Below are experts of layer 4 (counted from 0) of a mixture-of-experts language model. Rows are named gate (a neuron's input weights, with its number), up (a neuron's input weights, with its number), down (a neuron's output weights, with its number) and show model dimensions 0-127. Each number is 128 + 24 x the weight over its row's rms, rounded and kept within 0 to 255. Numbers have three digits each.
Before each expert's rows: "mostly gets" lists some tokens that are sent to it at least half of the time; "comes before" lists some tokens at least twice as common just after its tokens as in all text. This comes from a sample of Wikipedia text that the model never trained on. Tokens count by the router's weight.

# expert 115
mostly gets: " =", "=", "(", " (born ", " (M", " (S"
comes before: "\n\n", "1", "2", "=", "The", "==="
gate0:132100141152088113134109174143126110157090143164112112129126098187120136182080123122117130110129106115149121141101125130107145158149149146117146106145101097127137134061112153135123160098120143123111082141142121144109163126120114095108106156123121113147132128133127136130118100134123105154120105164126097157149109081099168122130109098053138129124057157174108086100143160147108147124144
up0:146123179106116113106086115111117112136115151142150116113076111154091161130123092115101120104118173144157117135117142093140150167159137095102129074147152131137100079109122084142137147124135148111141101107160096132131129091126093067123137132111093144122077136107153127124122130117138120139109109165119081116172136111124147077097134118074136131124092138171127112113129128152133136121127
down0:134100135110100097133142146119123089086178130134140133123125137111133064086151118114128141134113134138133104118125116093117148052106117115119080131129143099144114102088091155148139156132153142138132156110152156111100111091141156144127122099144134102121131124093091094108118139124126133095145133154122152129077112109114151141125142129171090105139141116142158121156189103132125132143094
gate1:138149113153126129111148155161095098112094136112133137118099121122120118137137158144149173128165154135087123087087176129171117135098155130119158116139142155156102109160137092148109126129127125153145100115116119128092109146074135136128117123138122141110105147109210114153148086162139079148119109129148077115123102093090123063128164144144139115156101117137108113097118136137139148105135
up1:117125104172144090168131111121108107117109084135138103103129106100123144181109123126106153114125110130134104147110162116124115109172132107158108138124125114172125155133167102094135139071160127146150128121102140143120152128127066128121147119169144146146110103108110147130130169080120139158126166132136092092126095125104152168121110102169140114113127133106135116085112111100133078134137
down1:129133107109162105125153084151127154139150139133144138126131098108138150151139147103125095135156128144119139150110134129191065077155157137144120118093151114117123115092109143135128129109093140121149125148121119154134104106075149128162141164110124102123106147155127114134157132155144141102122157096103133156114087133132126154129112102116197094099166115133168124144115101108076163122116
gate2:140118147149167133135108113116155124086125149128144150110118121123116131168117133138141167120136140136120110159161124119147110152211184091090163119149154125085171147108152115130100171178150163142058150106153158095139094126125142130133145134106105128127072131103159097125111149145114111103128148125109104136114133107122143136121133167168100124136113132113086139127143087106114149101126
up2:163154096154130147127101123154121142168149095141098137148091094133113134143097121126147122156135166119176132140139108114149108113085116099138127155121121120157110079125155140134106106110075124084156140125122144109177147141105155106117109149138116131123158140162156141129159146131099091133145108125123155149129073167141125124115102142128118099125177127143133194121126137190126085120133
down2:137135111098084146091138139146132111085109164129186134160134133103124181113173138168110115108139146095139125139131113108140134100146117151154110153122150110148130113123158134114151153105106113138115124125127131120117136087150164111132152154111135130107139153133157126163113108122150138106144128165056103145126117127142160112143129143125155110102087091140102126101060129091154149137164
gate3:120169145131126119130128117172106088142095152136097175119126148155146151140123117119124105163131113137130127108148133115123128122148103111109130092128102150145115104094145097108141146118125146099125132150165114108162140127131125131121114049134131107099106138127114108136098145152145140129122114106132105123099145099138123094096131159152130147173131170161137168149133148139214156154104
up3:108148114133161127130121124170106121108089133114152144136096104105129128177114155091125127116116127182115111118124152127116090139149142095129153140100094172118102109110116095147133153120130164124181134098121123121127140144145139095128118083152138091114149154150125141166139131145153159125097118118101101118112099155145102117142103136159156142136158115105138149111178154128167138165085
down3:119128121106157114104155087111125109098072149085106145153119094049160101162128087123133160149072137139134123124138175117092123117145122088107105121084129114126127114090129130152156126136114153070156128100186103108136157090134146118091141085116154112142137125127081133125134171128176171170144152118134134115103157098120158145154105131128154099146141137091134131111177152142143164174149
gate4:127108134154135139100140169140141140125157119120123136117087117187096123090163130123141107108148110136138128138116110125134118120072119147109160108092134097110126165129140113104125077120139123186076127138153156136120108115139095124129143118127097150143147142131121143142095102174076121112135117148149102148120130136096118121147095163146154114156157120145122092102172120164177101119132
up4:132146109129140111163140133136160142150129117115154129142142148095139120127085141152131148165141103129110116129158152151142105137181179122128120131124166181116092127144094144157135149158082173099151138131131091121113121154145139127162125130159117148133100112121124096083111173116130168143113125115112165093153139132162192102096133083109080165091131150124163151163133125117117147141127
down4:143132152144137163072140147113117107126116071130138113164126143177133104096132127103115081128150123112098120164135141110093158066113077095120118140178140155186149141097180083118128095107127128163069133118135112148096108146117106095107138154112132128104114125146159124143144139129133133127149135102157123185102103133137139146150172100070172125105123133157102146120161061107082114154104
gate5:130135125160093155120127159092122113138097080145165145134137098108152135112149100109140104084159159123122114122117151128100122074118106096147109129142153171150090132119145086072173117083111111155092094155103114150120091131096129155104130140132128121130151134137135130172110126151112045137095128135079062127169132138132163131126062113140161103135120137130138167127102142122103121127122
up5:148107109107148134168175120114143166139089172102079121124118162130146103139154130121157142102121097090123123158101150125145133131121140147145121138115135099135091136139077137134109117132122117104154141142156135104116135081090155146146112085116132153083110121107132123104125136087139136143143118133124146119120130107133171081116150170125108153148123115113092125132101144140119149083122
down5:129136143124134137068161120091137117137111118095122165162103158082125097113141094138150154110102139158160114110088151127154109120144158128128118129144142148140094112153106150129130123145126107104126142130136147123060085114130154121095149112154127146150142100111106129147109135113136130122094141129169091134158115156194103101104104158103145159125093133094113184135160151102158130131116
gate6:121154088105104108148123120119100101124164076120120137043148149128097119120137125150117132127131096154114099127152159100121123118068135153123140152092114101135138131163149129111192135155147171156106125179115146147130135146143117163146155124079102123167113127094138090114117118117129145141106148129118107089156146139124116111110120136156112071125147174120118128116096112111132091146128
up6:135152185140118137148124136083138144085117186097097114168133124115138129126124117099145114133116134112118137145093112124150130109152111117136111109146133121106141115145117069153092119123159094140175122145158128117127119106073139105133125126139146149144131170137092114151120108120148164119183143132101130127109097114141157125125121146087141155162124096113103157139157151132115167123165
down6:096115093183118135144094154116128090090097091085123113057111120143124151117135122132127122098107118137107102120115130173133136114126124148105109115147134137106157150130159099100149124164142120163103137163150147095076132093155141100165125110152141110157127156171085122198117098079141037139150144132101158130137148157146138149108127136151127116150180134104125091113102124121116141156140
gate7:089098114129135149119138094164114130130171132116145110113082117098147116109156184090147124153129147155121192097129129188129159154176133124123120109122157119103115124169133126132106116128107140120119143133111097127112104087152094091094120105138182149100117142130136144106124119106133122106104116130116146124104166135143189131159135113096129130103130152080119166122097148094156135131161
up7:147141117142138100157118141097142110138130139170112126152148136120116093114131162139136087096144116108106138109136152130111116106083138107095143083149107149158104135123114128125123178137152118116115138108137137196115152145127172125175113167098069126129118144089136166121132150126146092141157151117137125142144108153133119127153168120143100116128129082182144139178132103142104130118083
down7:138175113156150144126117115156104144116171100124102126120106115129130156092142142094145135132115147159106156109094145178115123150129110105143139088114104102138130118124143165138108114124078194122103143171153109121143152139137159143134135112112139077118069164087108129119133115092127096129179109123150147098151116112114122120115143106150114115130126174124122146147068106113097165144148
gate8:125114150131102144171101127144153165141130120167107197135120140132121123141091135107108164135142136124148127101150178146146124133172126146129107186106102112109154162172128070151137122020118128110120164127165128092156151123100121118090130134147139141141084093148113168131096075126139123108143110141148120091141148163131126110147118133086157127124090156115138126115154177103112121144154
up8:154140128124143132111126094139096138083136122114174164159103152095151126140145144148093125147108158154128109115143139157138145098134106114149113136143166130146140117152146091120135157132149102149070140139116107144142098142119123120106126118113124142121136152104118121123095109107186107104146148181100196130125127103158110128134161153119123153117122113118194159095131125123169149133071
down8:124129130131146152133121125126167094147124150154086127132201109157149133130153089141177106176145112134105143122113107114136143110121125141151113112119121132102141141158117147150148112139143121138119090140086152135148103098108104139172120137092126105138148123163125189147138161134127168087110137105127138188093132075132157137168120160094149169099149136174135109129124115123181126098090
gate9:127112121149106151152118116128101133132136108163110112114137142152129134143134122138121102099103132131143131141160123107091123171144092138119154143141121135129146122169127105128128150102115135154116144128175102109157134083094114103166119108139100095100119149142126088082143112155119139125143159171147087139110162122124084081138098147096136100159092129139130116103139116119128140154143
up9:151111081145095111129144118077154158148163142114148150130131129107095122105116139126141166141145133107092121073150113159104141112131083116108128133085138098134117158148177157142126126151072109117100127136068138123124129175177179130149124115124158093133103123120080120163144147120108143148112106057099154155135144125195161141118163121151133124137141147133146162140111131115135121139114
down9:134111126165157111137115128102102115131153089111075122140145123106123160168098124105119115107120132136159126156088094088103179108136121083165147134129111106092144126128126124116120112131173088077108156138143124119138130136147113099106090078140147131130140139140146147135120080168091091118159141139151132074094103081137133124124111114158096143166158100165097100124104112128130111154127
gate10:089155114128130121165123140128134140135121124108071117128117127132144128112111100124148106119123110115084104093113118102124165096137132090136099140147141153132139114119111144138119109139154121090140093135078135189113154111104141083113164158137166080166128121101122153124140139120168100128095132087123105109159088108127106154211130148128123135106125105065120097114145151142098098137102
up10:139148151089138144145121117158111116134176163110144122112134145105156098140153132143120124092171144142101096109135118116150158123139106157109106115090108098160130139164115048123149101084131134124178144155103113114121094109105113139097134110140127148122089145109143132125149114116171100155138133170129161113116145115137115113129149096138140116131123109124140132104114116139183136139097
down10:108141156117142101139117113084121102118152179113135093107120119135155120155154150125090129120140170155128119142119090120150148159150088107138119083103077098156132162124142091153123158096147193116156139137131137076117148132143155124115119149139157126158112129145131170115170131124126132142146138184133156117136153157144122122160099125181108082153153159139131150157104131162158133109135

# expert 96
mostly gets: " (", " \"", "(", " (born ", " (M", " (S"
comes before: "1", "2", "M", "3", ") | ", "P"
gate0:143147173178148149124087128121120143096163121121135120109168108155119112105126114125100105131164111096138126156165144104117156099130106117137138127128093120110149091143112119135136138089131161146125108149199121111165154104093144087111084121105141109138126169167133143102117116098137129094195153191126101097165099128127111126143110130076141100155116137167133168108149124105186128136113
up0:166160069160112162123113154122138148098154130123111146146121105176134125103140082114153145133111103106118122125108132164118135097161164175159099127129127103101140099088152146103153123133122140140126097161159113141137105080115133154119081109132148140152135110129160121150107144099147104121130141081134138135093085119114094131142102156157129151154149166162118112104102101118136093103105
down0:147110129123124120104160107151164145119118154102118165099162105099149145164143096158112109148132139121161149125130153122141104142165158129142153126114154140104146119106171159131134112113104121106120116124120131109103079066132116160146142127104121108137142080097148113085157155138166115142117125076148146150136133134108130123109133167132113140068122104139117080156135125124088093105143
gate1:113093144143151090145129110093070127113112130170121125136149134141135125100109100106113173128112131121155155124152142151113118122101105164103096074192150143152154122111166099108140146153127156116118113130105099159138138147128113145125102116107132118112131107130086142100122145099167106165122110130136129133112124126099134140102132145113123115119105116135178117164101104144172134090150
up1:116160162158118139102160107168102080138155130160102118108083124148103111140139113123086117139104111137115118154124119104132139105124138118098156089154116129095109136094089133103122160103105169125117083122133079098132137147172166092087141098168100056153121129133142108168143125113143154157087132147119129129088106159107101101116128166077156132093079153113147151140131176135165164138105
down1:092131124119163120080177086149106142117100136106117163163117144131123132138172110154120157137083148132136122132163160109089135124146108104111079125137133131136143113089153127123131120111124155085131135134170092123162109125152156128127136108132139131134095154170073112110138142124160185156133139108182146125119140125147143130173127104116139121105117137150154141128143121134180152172169
gate2:090177106124129121138135145152131147149190166121147132118120115145123126135124100108147119143107101189082147137096110107145160116139100096133117162103147131104103095103123151113110128123109112112139109072153128167135114143125130129136138125167107143128121139169121139089133155123131156149100119131138159175087137116117125138124125111057122161087098103135136122186146165101118087100159
up2:135093156108137112117134148090145135109092076108084140107200147124141124111150149138190094135106152071168132114115155119088101109144150154127138125123170121096159171126142136149148125149108120144157123168132149141120096135101044135157099120123113100147115139105143145124118122123083101117115133128130110070125115107144121108102108138137106132127172123137118101105148077144107123155075
down2:144101157158130125116136153157086121136111117139102133166085166173117111148094113127124102149114149101125135054136136143169078156159123088126091099169093097136133140143141097122142142117135140139121131144133123092110103150114124123150142111111183102104126138140140141125078115077159158128143114124123123130163170119141120131160104177100132101125097147152091105113140110132138133133145
gate3:097162100063136143130130143143130122106088122174139131143159112142136120138150167117114093105104097109083087177143082139108135142133114099132132137134123173123088140122119108144121101163151152136130133131162107142138167135173172139125149126145068115115112124150131133120125104157116146127125123114126119096114130121118077102155140142161119170123147115165137113090138085145093105124100
up3:111121117091094163164082142173107144133111116150143105143152123114116146124142144160141132112123121100109086172129122127086103162113114131129168143121104160114112143111128082081095163106133172107127167089129114121106119124160102125137137084155095148119165111120128128115111109173073120135113144091139112106114129161180121109131131109095076129155162111167132078162128123106136095125119
down3:132121136148113137084112119144148114133128147193134126127119134111101171159134133115150153069087097142119117109111142090127097108143146176119128129168127095091138146108109154118116116084134110125131102110082132179094176155134084132136117106116113120120108157158129155126113121117118089161105127082105106098160122157107111101099158143164144145117162121132095101164144098100125074140104
gate4:056170152123143136100145132111127092135110155105112133128117127128153093151158107118144105102157162137149144138121126090084154105138087169116141119112088098162146107113109101105132103091130125143165114162142110134114107101130111093122145095148155111111131146140142138117105133143126094115115145079130124114082171138107169105130145137146125102155114147151073153115116124173161122112123
up4:151120126074148113099089123132107115094116122107125121108093130132155113111104134146140141159107096111134128111143131169100156115127101161105105093189115169126127141129131114172133156124078122116135133138148160042127155134131088152090136088131119093122103158123099097122058148125110131163129122170089142150108130124129142115122149175117143115114115094088187127148162073141169139145144
down4:133160108105130120134127111134105082130117105120106167129139149100146111144136132086134100093119147097066125133168124133096175119102156143144140130127091144129162154169137097115114138109117117098148080142176104118108107141098150109078113086109168146127152148133143103131122112123116087082142135136160136147128147161124145152127116159135172096110098113133079130127135134154125144122121
gate5:149090118147124125128172150097153165140156108123144112116142138113131115128101120102149103135101100150105173107109147109138069106075146139147089179100150090115127090154159171140132065138128142107132127133087119097134125148138102154157137139151150141142136110111129115101147102152125158117155097140156130133169128103122136112118132077158122174122156112125136122176152141112126118127109
up5:127138101052162122093089125127104090184149122109178111155129138133128155147123141134123148166137143119132135137130125152164132167100141115120143124180162133117091104139144141143111137097140118130144128135121158127117134126132144126154141147131149137095135149149125127149145162117149170155154142136142138104086119145120130104112151109131086167115123098114114117098075112108082113108145
down5:138121123118137140132100106152075071109129176132080166142107112132136149151121110123137105128154140094105112141101096117113157133121126109103152107152110154132129133112127154105138131147141111122121119122170128178141100088136110127167127143125137133128111151145127125077113154086114148143140116130120109157057150118121154147162102137103119118122108148115105142083112167150193161114127
gate6:129175157122144148146113114120138108155139145124173177102123176174148158163100058112124142127117126097134137139130105127125202100115127139103139151108098111131091104111136117137146142095109123097129127097133099145131141111096133110102114149155159115117111131124148110165090079108138151140094117159141111091107128132119131108161128143126101168146105099134112179154135147156170142136141
up6:091117157151111120152109140105148167184172146136119134119131084156105163155127094182134098107116084102127137118130126106128121103123137107110193144097100087099090113126152123126108143133115140109133118063122111156073156112113130153121114119149157134110113114124111127118106091108107166101109141123129100073102114122162085140104140157105106083149129135154136184140111130127153083149129
down6:128105106108159110154135168123119096136114137148142103144102131161121107144118134164160125124143092136127146106115158134151143141157096125105121127128109084094081110140139131167119155140115153151146108134059108118099140140122119122174074144121096131063117139155153101103127168159111148115100122085126140110134103152126130103123116154094110139115149146111125123149103095118073086113141
gate7:112131113109108125167155140163113143136098167069155110110130108126153078136123126127094132127107096112097149123152126148112135109111117116093141136139048143133156192146129133126146109125129143122115146130112149145143156122139114106146103131140100118111121152110133103097159113194079096166151115144098116134156151161111159075143122079126123107115134111116114117137141107144148098110149
up7:129102113124151130132163129128118167146139172116132131112133089156124108140144100155085146123132104122125129160122133107097086152134106123159125133151096099119146143150140161125129110151132160139130112171132112140095194170088076127164131122116124138151129119093176115113141105142123057154142086137109117089152118137082127100119106104101151104117102118105098092123159107112145133098189
down7:135101115107153139148180168143113128125148114125152126097160098133137145097156153105115119103119120179125102145130140122079138161118138176123142168144130127163133133132122111158149137151155111140084135132109130157135114139146127166146134148164118144116122098120118072110127140077121108139124136106130130125150149139096134091105142131147106137133176104051129128110147114126094132153154
gate8:125131150147188124135129134142139119125132158110126105157157125111123101127111147112104143106129130181110155094127139130167128179132138120148095137126133140094123101122085151122135087089110128098136154123121104104121124107125098115154112157169143149162132144130143150137172140104128141114106135132179131143103112121108162133122140099146114136122174114110136128151129125084105114178124
up8:106138171127126129119149144122114120130142121136120165149107149092111121115078146112136101123144112131136168154129124108119086151137166113161126101143145140105118143132061129127170128112124111119101136103092132169108133084103105135158132127123147105127138119125101133132113135158079113122115140100138137094125121132109150131089111111099107119141121098124137164166115107074112155118096
down8:149134163114088157137121135108113096153159101164112165101105141148165157203142077149128169145132142116148092161114148127142133136165126110139150091164156148169177143131167160090102093147087123130111157164105143137110141111153125178115112062131138134137127069137145125127130173153117109168127137154105148119109100141140143132098064147137116109155121154137117155119148159147146088124162
gate9:110142125143136133142124085123141086095171135112134122108133146118132114131143106091053129104127134124114133134150162161121119162120137131054139129122117118149132127120118149107111118137102161135141155136142088148112128103093150132113141130137122112100126148123118094096128123157160139166148097113148141152140141152105186132131145180160097128093144102171130164108150116127158131133145
up9:169153146181088076141138148151107138115131125111137115152118132097126104170108182097106115115116093117104119185101092106154134123154103143124128111151138136112090170135129116161132123103125064106112128141115125133147133165094141143133117081110133122148121155129122147159129119086107118139113142143095160111135122103126078136119107068100157158134106159148135130155118147140134125141123
down9:112144115143149095135149087118169126132149140162124171135163151081124136145152150090095109154073116102075081157107116133104124125137117134128102126067128109145130142085132121121135171135118097148175122150115111089145158161116131076143092116101167105132162129085049113172158144113149114144145152158153142139128144139139130114151115127122128108134123142118160134148130150161139082116124
gate10:123118128176111125107145107158128109086114132125132139120081133186103104138128140146117133113140110120094142120099131080130126117117108094129154121104099134116138100134110107100205121111142093155107125110129119128160140133092104120091093145137145160097085166138121125174153120154161132159160130141141109112124119118152166111150169150095148110133079152155149090130111122101118127115091
up10:113128158136112176139145157117143113076116138115174182175161119080169163086120145096128155087142154116160152091123120165122111100138104159119144159108129188145073146146183104139150120117134118145117121111139094140107102146137127132107131108127122102089135120117139120118092129174123163121101158151135088181146140149155135127120086156135098115128123136134140093080119133142155149152125
down10:132151166099144119109123139105094081127153127185160135149136125094157121117144120144137128105149104142109120122148123145151122158119137076148119101095188069142126122156119146167125141130115170134126144141123137133099159150088111154111116130127120106163129158119146145124104170110105070107124131165154105124083139141100079098124121159114127111138146135129125152114149131157077134077142

# expert 112
mostly gets: "\n\n", "|---|---|---|---|---|---|", "|---|---|---|---|---|", "|---|---|---|---|", "==S", "===S"
comes before: "The", "===", "==", "In ", "=", "==See also=="
gate0:128175163157200158138133122128100129130166119126104104128128148094163153118093129097126081158097104135135150136141133133136118089136145155147138102125105099118101161109126203138124154143126155134122133125116106160152149116158116085110118126078160095128131142151103162071167132101142124108085124107126112106106128115088090096124124135117129134126124100082091156125150162131131137138120
up0:142118101136106123120114117107124150085101099147115121108128116117110108126123117139110129141131108130131096140109106118108124149166094178161142136156129145168097119138114110169132061119135145117084108121088121122118127115080107129120141129136062112133135093111103079169127115134115119123142147132130131126123127127146155162182175093119148154136140143170155122140105101144115110119113
down0:109116105142125112090105116123149145095136131167124120178135102127135148092128157154121101094110119145100162133133127189144166146123158060124095115152155120164137127186121149170111164090150138137101132120096128134099133129158117139153129163098152130143127109125128132118131108129182134102114146111111157155122138109109115117142108145154148123127150135113155127101140145114121142130116
gate1:139110119123101086138133135160187145170155095150148145129118119085153138152141133158119124153131126119144139115134154130125121136154144130137146114107143082126137148137122128132100139048132137093135161096099141102080156105150142144079107103125133102114121140089167106105140136143082111125149104130133203114135103137123123124149124127151134118146151167163171178127152128120089107116094
up1:118106152091121129184110108139146113175087146103137118069126132128079190131153132139149086104086169145083123169149133123116163127118128146104122090089076082096162128116145119128140142134121141137163113150118109120126126141108125102128154152128142135106102110136176154134119127110121114102164091171098117106132153100090130138138146076112110097157146168125124161129142159146147141142102
down1:140112125100141172109090185160148103191136113152092144101149128121113154118119132116145152147170137107111137181138124115149131087120077156166082111115088094131139122172058122110163131117102115102118155129116126140135146158111086110104167136120131121113122119136141129120096132125153123102163066159126093149157132138079131179153142137126151124141096098153096139134154139122163147116126
gate2:114140122109162148145111099149143133180101134167139113137120123137090124101103137114173146175137130114090107157126137097119138090128124131134144115136129072131096150115095100081127108134123106147116143170154111135127080172171164118128146114115134159111113119081116103180145124147094044118086131112092102167108156106151148130115108135128158077132163115147081124143123148149088115130122
up2:143139145142143121101099138107123090103123084099157075096142133152142114085127124096157127113115155162112125120117128122075107086106137174126129166108089127147156061143165163114122130176124141127124065130171126150132114116089124095134159140116098151134136116107061132137182152156157154114133147064113148134122101103127138126123116170153111101119175162150102127110098147154146123104108
down2:138126150122120165150129115154141121103132174129120120104160114176133136132107092141132170105080101104123098117137081127116075127101143134125167146142098119102135164090150154085115134136122120156118097118109100161141086148130107117086135151119096142102155123148103158135115080148123165123109097123111123131108102075133147140158121136169096075180148127086109115123124145178108088121113
gate3:118175118129135123104117077123175153134122146126161132159078145111143083105110153153076193135081152153141104112178134148138103121122134116183162226137145098103141122132140124041137122118141097158133123113110132134132092135125122101167103142149131120180156113126083120104135116141141133111146126135148135153135144119156126111134108125114100169111114131106140088146125123078104132151083
up3:136147121136102161099115107117127160148117130101084137107107165102112144133115119097101120160110141109114132123113124131150148078142104137126148168160085134099134164142104111100104125152125127152123126081123125152150166189147147074140135148128113130168197134124085120113129131167157160075136140129103117150132095182124122121105120183135134102130142117139135114137165142109121138158086
down3:088130150171100128097109120141159107143119124137139094086126121085111120123135143097101121130158112125152142119130154122132132102169175103109121137143115139096150124170134109134152134121140087140165122127114143129141125122132082090133099164174119132109178133124122121107138127136132122142117149098099132111120135131154136157111121159099175085120167166131110109123149159105085135117139
gate4:117129158122131090128097106104138138036139127092133121122098132127129168171084148117141129111139105125112177121153100081119137137114129123157133130128148134169137148109116104138123174121169107126102143140188132127091103123109137096148126167129144110126114115124108147071154130144113145167096129134144118144130131120102143155116117130129145152132140150155088126145116134116144118133144
up4:102145144120118122148134115137124166148145100143145153136115108171120131102120117103111152138148101146132159175149104122149132153070152188115107146126111133138108146137080113142096141093114074113135138144156083157107095120159094109072156141134114121128151106131085127096157128141091098143093140092151124122141116127105129157134136083143135125159153129118099155150154079150133134107165
down4:117174116133082095125166127105131100129159130099129151149137121147143154117144131090166051111142165140147115172140143096131165143106139168153157097156134170099113153140160152144109135113126111105146153154112115141146091104135113132100115124124143156142107116105141087164105153131151149105099126125131103086099141133068178117158112124067155135093139122126100131099162134101166149139143
gate5:130076133138141164127140132144128146145133126089135098137108140110133097162145092116106096117145131066149125154119138108123148101128083122089144085123148202084116152106136095163135138131113094128160091093099141135106139108094154118141110124108103119134126179141183159108100115166131136148103094108151138123108156168066141109108137119093115126120143133150142142143133123132169104130114
up5:121140172103127126129109137132118160122108151171059132129105168099125103134172125074130112091095142161152130116095087094111139147119155124127133128131127070156145112160141108132125127093095125080100124158153122174146151076205117113157158149123106117144123139157097106116115138157112159108151102154116143117150121110178160152125124174151110137146150130093150166104135140089081131113102
down5:139105156108147115126146136149097116139116141138118107159098142119085116110137145117130126111122099118104147155129094077122192159088086090144147142151157149151124156095148131099157114102116094142162126138135147135142137157150136096125135158145141106129147136169144102183131112094071143139132119126154157160121157159145173146127104116116112110118174126078148150109150118117144156121120
gate6:090124157172157137136146109085113120129114105132130142134148188136104159155089164144139128141095113091150113116128145142179127118155140148197124146160115146081135127122103119131117159097160142137110105125135109120118125114171102147134103105148150127124138143134114139135143122129156158127139112156166111103148118131113120116121096113179135162122133151127141071140159098096137126109110
up6:130121090128144135069149129114147111099120144121133130103148127111138153162123167103153159132099112153156087114121186130109148144140115130147142181137130129096155143174087119079095182070127156140107162101097113123140165107091153094147153076098106127130117119163084110154138127114124130147129117108119145172132136116128138127110128093125136116125167093131090133134139106118107117122108
down6:139119145099147113077134128133104138116148141110161125172107097110155107141097104130161119113113118148148126095126064136118073174132076122108123163096166135162138155124116156114142138114113089121134151109122140112188157124125148139123152138153114144148136112124159100111112144103124110109127147102093169146117096098095160138137174120112125151137129152145104128104084098122127167113119
gate7:138115120158151118094107117087115179112160129126121161162145098093161130140140114136129143117138156141148122152141175176095103101150147109132123136144191148111096110117162144201146115158100159149099106100114122125167161169114180097128101175153098111150109147081141169146138127106136185120123160138102140149103149120098128123146143090138160153114133120151132097104164137142129123143095
up7:116130119111120130121126121114141160128154127153130177136123072134139111139140120152104156118126111152172121148126151136118100140148164104100108131114177088106080133107091166117107162175085131098139145124117122125106126131121144176117128150152135139113092127148126092102173176114156160165107141151121182127109151111136136127144166135112116145116119117133158080136141148111153154138116
down7:111121108137129126104152118140173080123114095090117085139078139127099153117148143140124104107138125124095155118123137059141133146108153161139142121139075114069094130140126112146123140121121094146127133147129188123079124111112119133112154125134131146127127110137158129149118086166134092066115142162142103143129130132140109133137156147118150137134123147162120121167135111115113144106128
gate8:133087103122078088149124128129168142136123157125144143153118162150138146126091145102053138166108095155130091158142138096125147117133141105148178137154093163144118080104097101120091122113128133138097157096106111158086121183153148073134112129119158129128131131162117139118104117156070089127110113170117112139116105111129122124116112116103125153171139121125168162122142127143134101129113
up8:091139142116115156130129100156160129078155113104106163143104113180106118095130116090132111118107142161156084160134115131144121187097087112112138162109107147125125136149118103130129141146142146119095177127119132123106150140128125106098097156131110151128177076135088115143130155116115150140168138151143112140149135158130101107153165125170159126148124140151162120177158091108125128140138
down8:130171141122110122141146164164185121111160099142128116127136112113144121108119118082179174182147141163093190109105059111134107106122095136100147137143166112119126109130165137141128153144132114175126168134099149148109125118181113139149121117079115149101122145115092128131134153151119065167120127124175129140149136164121145146155144126135129135114101110122175154093178127164130115164157
gate9:132091134134127139125148127084149154129123105102186131149150109185128102116124164150160156096139167094140146142137172158129123127156137149096124103116152130149116129103129107113113105137091110109132100129122151120117107130156167123120119168123138140107139123125152128152170181142137095134124141115109089108104144145075114174129128119161159124112149083132105154155109112122154133137128
up9:118163131122082141181114121112121145146108133135108122098130167150105169156123090139122147178135074134100096154138094140133104110108139095130130107159101104143132173145103099154115125119155104169159146144157123138102126082172094125109152106107125120151077095093088127125121083144107149129135090147115139151172128150163110097162094134115117132135131146113120110100181164121146096143139
down9:134113100166148108151074151120144099075154146168153115122149131097101101118120162165122116110129173115125109107144101126147165125098078110145093135139152109148120134114153146093151126117181134120139105142133096160111119134117158126123103119120101136110158170143155182156102115155137115086151102140148109124141092138119158126126149097150084102184146158117144161122113129179119137115097
gate10:179142136157131128177162109124105171149137112131114124183089114169103097173092160106170109139119083104166147142157128152163130096128123116139129156120120119135116095121173156129123130120149123100136150150145119143169157101136137119110137137163124129154148101122174144133149150144153122138135132164156142141146118187111158154106151131154083152135140108142152131117143112128125139154141
up10:125129135143101153141139084164101128099142107146154136154099096148126143170113130099132118168109097074168140147146095106107157131113136138127151179119130123110080142125153138120113136145087170130136144115137121109143123111131163118121167152107139146126165110099186112110114122089160102139069155138142121141130114103158161151130154147124097144134134153151077122141148110163136111182118
down10:118154106104080109129151093158118164142144154109130084088131141130101154094144135156136138144109161134152082093115119112140132162142136140094154128156147120135095157132138135114156181159108103158131113148141174119129119160131091093104092156130153136099169164119108142137145156148098166108134121138124158146121173158134127141143159102109135125060102138107107115123122125057120158137177